Experts of a small language model.
Experts: 64 experts in each of 12 layers, 48 ReGLU neurons an expert, 4 picks a token, a sigmoid router, a shared expert of 64 neurons.
Below are experts of layer 15 (counted from 0) of a mixture-of-experts language model. Rows are named router (the router's row for the expert), gate (a neuron's input weights, with its number), up (a neuron's input weights, with its number) and show model dimensions 0-159. Each number is 128 + 32 x the weight over its row's rms, rounded and kept within 0 to 255.
After each expert's rows: "comes after" lists some tokens at least twice as common just before its tokens as in all text; "gets" lists some tokens that make up at least twice as much of what it gets as of all text. This comes from a sample of Wikipedia text that the model never trained on. Tokens count by the router's weight.

# expert 30
router [109 177  95 119  83 148 109 148 135 133 166 141 154 168 134 136 186 123 117 187 108 143  97 114 133 123  84 140 142  66 111 138 139 121  96 124 183 117 141 157 127 152 161 140 167  48  88 156 151 165 156 150  93 132 139 103 134  73 162 126 142 157 128 157 129 110  89 139 108 119 163 119 119  82  76 112 104 117 196 161 137 154  37 124 181 142 139 140 134  96 193  61 121 115  85  88  73 126 110  90 138 100 147  91 153 139 122 121 141 141 128 131 137 133 119 120 106 130 162 134 157 223 154 107 113 134 127  95 152 177 191  90 164 127 189 102 119  53 138 109 110 211 139 145 153 138 142 141  71 140 185 135 109  64 137 183 127 135 162 130]
gate0 [158 125 167 147 126 136  90 142 114  88 163 155  94 138 124  52 140 162 110 211 136 134  51 123 159 159 113 130 150 118 139 133 122 129 149 130 106 119 125 168  57 180 150 150 128 100 124 133 158 144 127 134 165 149 157 125 173 149 154 195 124 138 113 111 139  64 127 166 113 118 134 103  90 116 165  98 139 113 206 126 152 126 115 145 157 156 121 140 139 134 154 158  84 125  70 132  76  93 127 138 142 145 152  49 182 138  92 181 123  52 132 148  99 133 156 103 109 119 112 199 171 169 144  76 134 156 123 119 128 126  89 124 205 144 139 106 169  73 129 146 185 176 117  55 172 145 134 122  99  96 187 128 130 196 107 107 142 140 100  97]
up0 [179 130 133  97  97 106 100 149 146 107 122 181 116  93  74 141  98 206 144  95 142 185 133 102 154 100 151  97 170 117  96 117  76 149 129  59 113 152 110 141 163 127 112 177  63 181 120 108 145  50 189  92 110 143 132 130 174 181 126 125 119 118 137 112 105 129 135  97 144  83 138 105 130 150 156 145 174 138 144  82 153 143 197  59  53  93  76  75 102 118 109  57 167 218 148 124 143 157 154 103 112 156 144 128 181 110 121 113 142 144 147 103 114 113 158 153 144 148 103 138 123 173 156 112 169 119  56  99  78 136 109 151 108 119 114 120  93 126  90 158 121 131 160 166 121 117 150 146 166 144 125 108  67 166 138 120 124 131  89 124]
comes after: "0", "1", "3", "4", "6", "2"
gets: " | ", ".", "–", " ", "; ", " ("

# expert 41
router [ 97 155  49  94 109 110  42 138 133 142 148 141 136 173  85 144 189 132 138 118 148 140  74 140  75 126  93 175  94  63 138 118 182 111 108  91 146 104 144 101 105  90 118 164  92 140  71 128 140 131 138 161 159  86 128 186  96 133 136 118  95 167  91 118  83 128  85 188 141 118 144 115 132 116 121 139 160 134  82 125 155  92  95 145 170 164 114 174 121 116 145  66 154 110 107 141  78 143 129 112 104 105 151 103 113 144 151 146 168 118 145 110  84  57 107 156 117 100 134  75 152 126 196  97 161 123  76  96 116 180 181 103 158  87 182  77 105  83 159  92 141 125  99 159 129 166 135 145 127 135 170 153 162 133 188  94 166 137 179 161]
gate0 [129 134 139 177 147 128  83 125  82 180 142  79 153 153  84 125 155 100 117 136 128 155  78 118 115 174 123 152 130 112 178 116 187  80 138  78  68 164 109  94 112 124 107 124  54 137 117 159 128  95 148 137 150 110 209 187 126 111 164 124  95  93  81 122 109 119 107 138 108 146  72 142  90 141 128 140 153 163  75 127 145 113 143 138 176 199 128 187 107 189 134 110 155 148  88 144  95  83 146 130  93 187 105  99 140 114 189 147  97 132 131 123  72 100 168  53  96 163 154  97 177  86 120 132 109 144 106 103 105 105  96 167 124 109 133 136 158 126 137 148 156 140  81  74 150 137  89 167 166 169 161 148 146  49 147 150 141 166 169 132]
up0 [131 118 161 120 171 156 107 116 144 144 102  53 126 134 145  67 125 105 122 145 152 202  74 175 156 135 115 120 126 196 162 142 161 106 134  73 148 120 109 116 122 175 145 124  84 128  84 191 103 132 128 111 116 131 178 122  93 120 181 123 133 157 171 143 126 123 147 107 120 106 116  88 120 127  92 148 160 110  75 183 152 131 142 161  68 156 106 116 147 122 117 112 231 110 189 172 114 100 132 127 128 128  92 113 123 164 141  94 117 188 153 181  86 132 156 123  82 161 164  85 186 132 140 115 171  89  81 118 102  88  61 123 160  74 114 139 162 124 197 119 173 169 115 129 133 112 127 181 108 163  99  82 132  99  92 159  79 106 165 124]
comes after: "\n\n", " =", ".", ")", "′", "=="
gets: "\n\n", "\n", "===", "==", " =", " ==="

# expert 31
router [165 173 108 136 133 117 119 159 101 124 126 138 130 139 115  86 118  82 177 133 168 147  95  80 145 195 130 110 144 104 116 131 179  82  81  94 173 145 181 102 142  55 162 151 138 149 147 172 104  90 137 160 155 124 133 162 136  88 115 137 102 143  82 157  97  92 139 167 170 167 119 162 148 151  99 148  93 172 198 121 154 134  92 197 193 172 141 125  67  86 181  83 127  68 112  90 155 115 134  86 114 104  97 118 154  87 138 143 120  93 171 102 146  96 154 151 138 129 182  91 136 144 149  94  96 136  81  92 104 148 217  81 147 119 157 114 120  88 142 150 134 166 131 154 129 125 197 139 146 158 116  94 144 103 175 169 160 121 108  83]
gate0 [159 212  78 123 137 128 182  72  98 116 122 101 162 146 129 108 107 118 164 100 145 159  76 111 145  88 109 109  92 165 174 179 187 125 136 132 117  99 119  87 154 106 121 185 105 112 112  82 105  81 120 171 146  81 128 167 114  89 125 117 146 146 137 128 159 114 135 115 169 182 129  76 162 140 126 109  73 153 139  82 101 150 214 190 149 179  40 162 117 146 131 119  54  89 102 106 124 152  76  82 106 102 118 103 176  62 138 131 144 150  96 117 117 155 120 118  99 115 127 150 159 134  95 102 186  94 119 113  86  81 158  60 177 122 110  98 124 113 108 143 139 107 144 115 145 138 171 156 135 156 185 111 108 147 102  98 115 140 154 108]
up0 [ 71  74 173 151 123 122 125 140 158 138 133 180 115 130 128 140 152 119 109 156 128 165 132 126 128 138 173 144 159 120 107  61  54 163 160  97 176 182 136 149 103 145 168  62 139 147 149 162 164 147  52 107 139 197 124  87 175 141 151 139 112 103 117 142 126 114 143 131  80  86 108 122 145  78 139 104 145 116 104 139 131 154  90  44  83  76 195  92 141 112  93 142 112 148 126 145 123 129 189 180 123 145 143 103 168 143 101 113  84 105 179  82 145 116 134  97 125 134 148 134  76  84 112 133  92 189 140 143 135 185 135 221  91 190 114 159 146 141 167 103 117 153 119  91  93 112 101  95  70 122 106 135 132 176 158 160 147 141 134 130]
comes after: "\n", "0", "3", "1", "2", " |"
gets: " | ", "| ", "–", ", ", " ", "\n"

# expert 32
router [126 114 127 131 121 214 138 110 108 109  81 154 143 171 122  95 136 116 160 157 161 139 108 113  53 155  80 124  91 126 133 150 182 115 114 155 168 106 147  94 120 123 130 135  84  95 101 107  99 114 136 123 167 157 119 129  58 143 145 153  97 149  55 149 135  98 118 103 145 214  94 142 109 111 109 144 107 114 114 121 161 104 125  92 160 105  65 173 115 121 120 101 147  94 105 115 114 100 102 133 118 138  94 136 172 107 168 135 191 131 126 131 103  54 112 162 119  75 138 122 154 117 188  24 105 144 100 127 140 136 228 109  78 149 201  64  95 124 140 119 154 146  85 135 120 140 103 124 106 164 147 102 158  97 153  70 130 117 187 123]
gate0 [146 123 108 156 122 162 207  95 110 107  94 145 129  87  94 131 165  95 191 132 145 129 164  95 107 132 125 118 146  78 150 144 110 194 147  98 137 206 145 149  94 177 196 110  69  92 109 161 159 155 179 133 151 142 139  90 116  94 123 161 130 109 145  76 136 148 133 144 123 176 106 131 119 184 117 127  60 117 154 122 152 130  92  76 161 103  68 140 103 105 136 145 158 138 152 100 155 139 131 173  74  96 167 149 155 123  86 114 183 104  89 183 105 198 139 145  61 158 166 117 146 114 121 114 128 132 170 103 100 121 167  94  94 130 149  60 110 173 182 201  79 176 121 149 134 103 114  86 116 155 118 109 108  99 142 150 159 155 121 149]
up0 [135 170 138 133 114 122 109  93 155 136 172 148 101 103 118 190 159 106 118 126 128  94 107 178 165 119 119 100 145  87 157 123  91 110 192 133  65 148 106  90 172 162  75  89 108 150 131 102 190 175  77 122 123  96 122 137 171 106 126 104 135 133 161 161 140 113 107 138 123 106 159  83  67 145 108 118 189 127 163 132  64  75 160 137 131 161  71 106 137 151 114 114 115 121 141 123 163 116 154  99 145 210 114  89 122 116 166 152 160 102 148  62 152 105 131 145 150  73 170 140 122 103 221 115 180 175 175 120 101 168 105 121 119  85 169 118 109 115  63  84 123 111 116 109 101 168 132 172 163 118  57 120  79 147  88 161 104 138 169 135]
comes after: " |", "\n\n", ")", ".", " |  |", "=="
gets: "\n", "\n\n", "==", "===", " ==", "===="

# expert 46
router [165 166  50 147  83 126  87  73 114 117 135 137 105 152  80 129  61 154 114 180 190 133 107  74  93 132  70 158  90 137  92 130 112 114 147 146 161 158 146 107 121 176 128 164  96 137 141 168 138 107 185 100 161 128 127 132 122  83 163  96 143 119  93 135 102  99 130 149 181 181 132 156 121  80  71 106 159 115 168 167 141 149 116 156 164 115  96 125 147 129 139  99 163  91 122 111  95 111 141  93 154 122 157  93 147 173 149 141 113 132 120 124 121 110 160 140 105  86 139 106 193 136 153 120  97 139 150 138 175 107 172 106 101 149 210  65 135  63 200 147 137 101 115 118  88  63 179  73  82 150 106 137 131  79 203 117 143 148 136 128]
gate0 [132 135 149 110 121 138 114  78 135 180 132 189  68 116 146 142  94 127 156 109 109  95   8 131 106 140 101 111  89 113  94  96 127 137 140 155 112 162 118 156 146 190 110 122 155 132 115 115 101 122 133 164  76 150 127 151 122 126 127 166 108 150 161 149  57 112 146 137 121 124 128 122  99  99 100 140 191 123 137 188 129  69 119  93 109 194  69  56 187 146  70 138  99 128 144 133 186 114 112 154  90  82 165 165 182 128 124 133 125 112  76 122 110  84  97 169  69 124 151 127 139 103 116 138  57 117 101  86 147  91 192 140  79 143 167  79  97 137 112 136 153 145 111 139 152 125 106  90 110 160 128 131 215 129 120 147  74 133 118 129]
up0 [ 93  83 157 148 158 130 132 136  99 135 190 106 206 129 114 104 129 137  85 138 135 125 168 177 112  86 126 101 137 137 115 141  93 117  57  73 166 110 102 123 158  67 169 151 105 152 107 126 162 159 133 139 158 151  79 181  81 150 118 112 129  84 152 158 157  72 111 106 159  89 126 102 159 157 144 160 146 128  96  99 132  98 121 136  46 122 170 225  70 158 136 150 163 155 109 107 133 159 164 114 161 165 104 174  73 130 106 113 122 148 113 153 170 177 172  82 136 189 134  94 149 144 159 110 181 180 157 145 118 155 147 134 169 140 148 169 161 167 167 130  85 146 164 142 173 139 131 138 126  92 112  61  87 100 124 107 151 142 133  82]
comes after: " |", "\n", "0", " |  |", "4", " JP"
gets: " |", " |  |", ")", "\n", "|", ") |"

# expert 39
router [177 107  67 127 173  95 100 140 126 113  86 107 140 166 120 131 149  45  95 146 148 147  75  59  41 112  71 133 152  81 143  91 116  99 128 112 149  95 130 167 122 115 104  95  94 137  74 164 128  77 157 129 130  93 124 119 117  77 177 121 146 147 146 194  84 162 110 185 150 206 115 100 148 140 105  90 120 164  98 125 133 142  95 135 115 113 119 163 144 148 116 128 160 109 117 114  91  80 149 108 162  38 131 120 135 146 148 154 157 105 131 109 139  89 134 132  64 131 155 150 105 158 134  67 115 150 136 160 114 138 184 115  68 133 153  50 125 124  82  80 114 184 131 162 150 126 168 151 109 135  82 103 153 102 167  89 116 114 149 115]
gate0 [132 146  78 136 125 142 133 100 142 134 116 121  73  72 163  55 105 109 170  70 131 120  61 100 113  77 101 171 208 124 162 126 125 154 144  88  94  89 142 129 101 101 114 122 154 188 152  78  92 101 196 118 146 197 120 116  96 139 153 113 144 155  95  99 106 102  85 146 116 114 150 174 124 161 148 165  91 142  98 163 211 135 150 102  88 139 195 173  98 161 156  98 151 138  92 116 127 182  98 123  64 180 111 158 149 136 157 158 128  82 130 163 155 154 135 134  65 145 140 182 115 149 137 101 125 146 126 141 123 117 126 144  52 142 138 174 180  95 165 136 136 137 143 134  80 143 134 114 162 135 113 131 176 184 166 132 103  85 131 137]
up0 [106  69 167 127 164  99  93 128  84 157 157  59  80 128 124 160 163 170 169 132 173 174 155 134 101 193 122 142 119  81 164  93 132  87  44 146 161 120 176 147 129 106 118 137 143 134 109 157 113 108  74 106 108 116 154 165  41 112 114  71 135 138 170 117 108 111 127 103 161 130 107 123 122 140 144 124 134 151 126 146 122  72 111 177 168  72 147 203 144 155 169 104 124 120 129 117  98 185 154 159 133  87 131  98 129 174 139 165  93 100 146 144 119  99 172  72 147 193 100 126  80 140 140 159 105 133 142  90 172  94  99 112  94 114 143 108 166 109 135 154 143  92 148 207  96 141 157 118 158 119 195 150 129 111  71 156  72 112 131 129]
comes after: "\n", "-", ")", " |", ";", "- Kingdom: Animalia"
gets: "\n", "-", "- C", "- D", "- •", " has"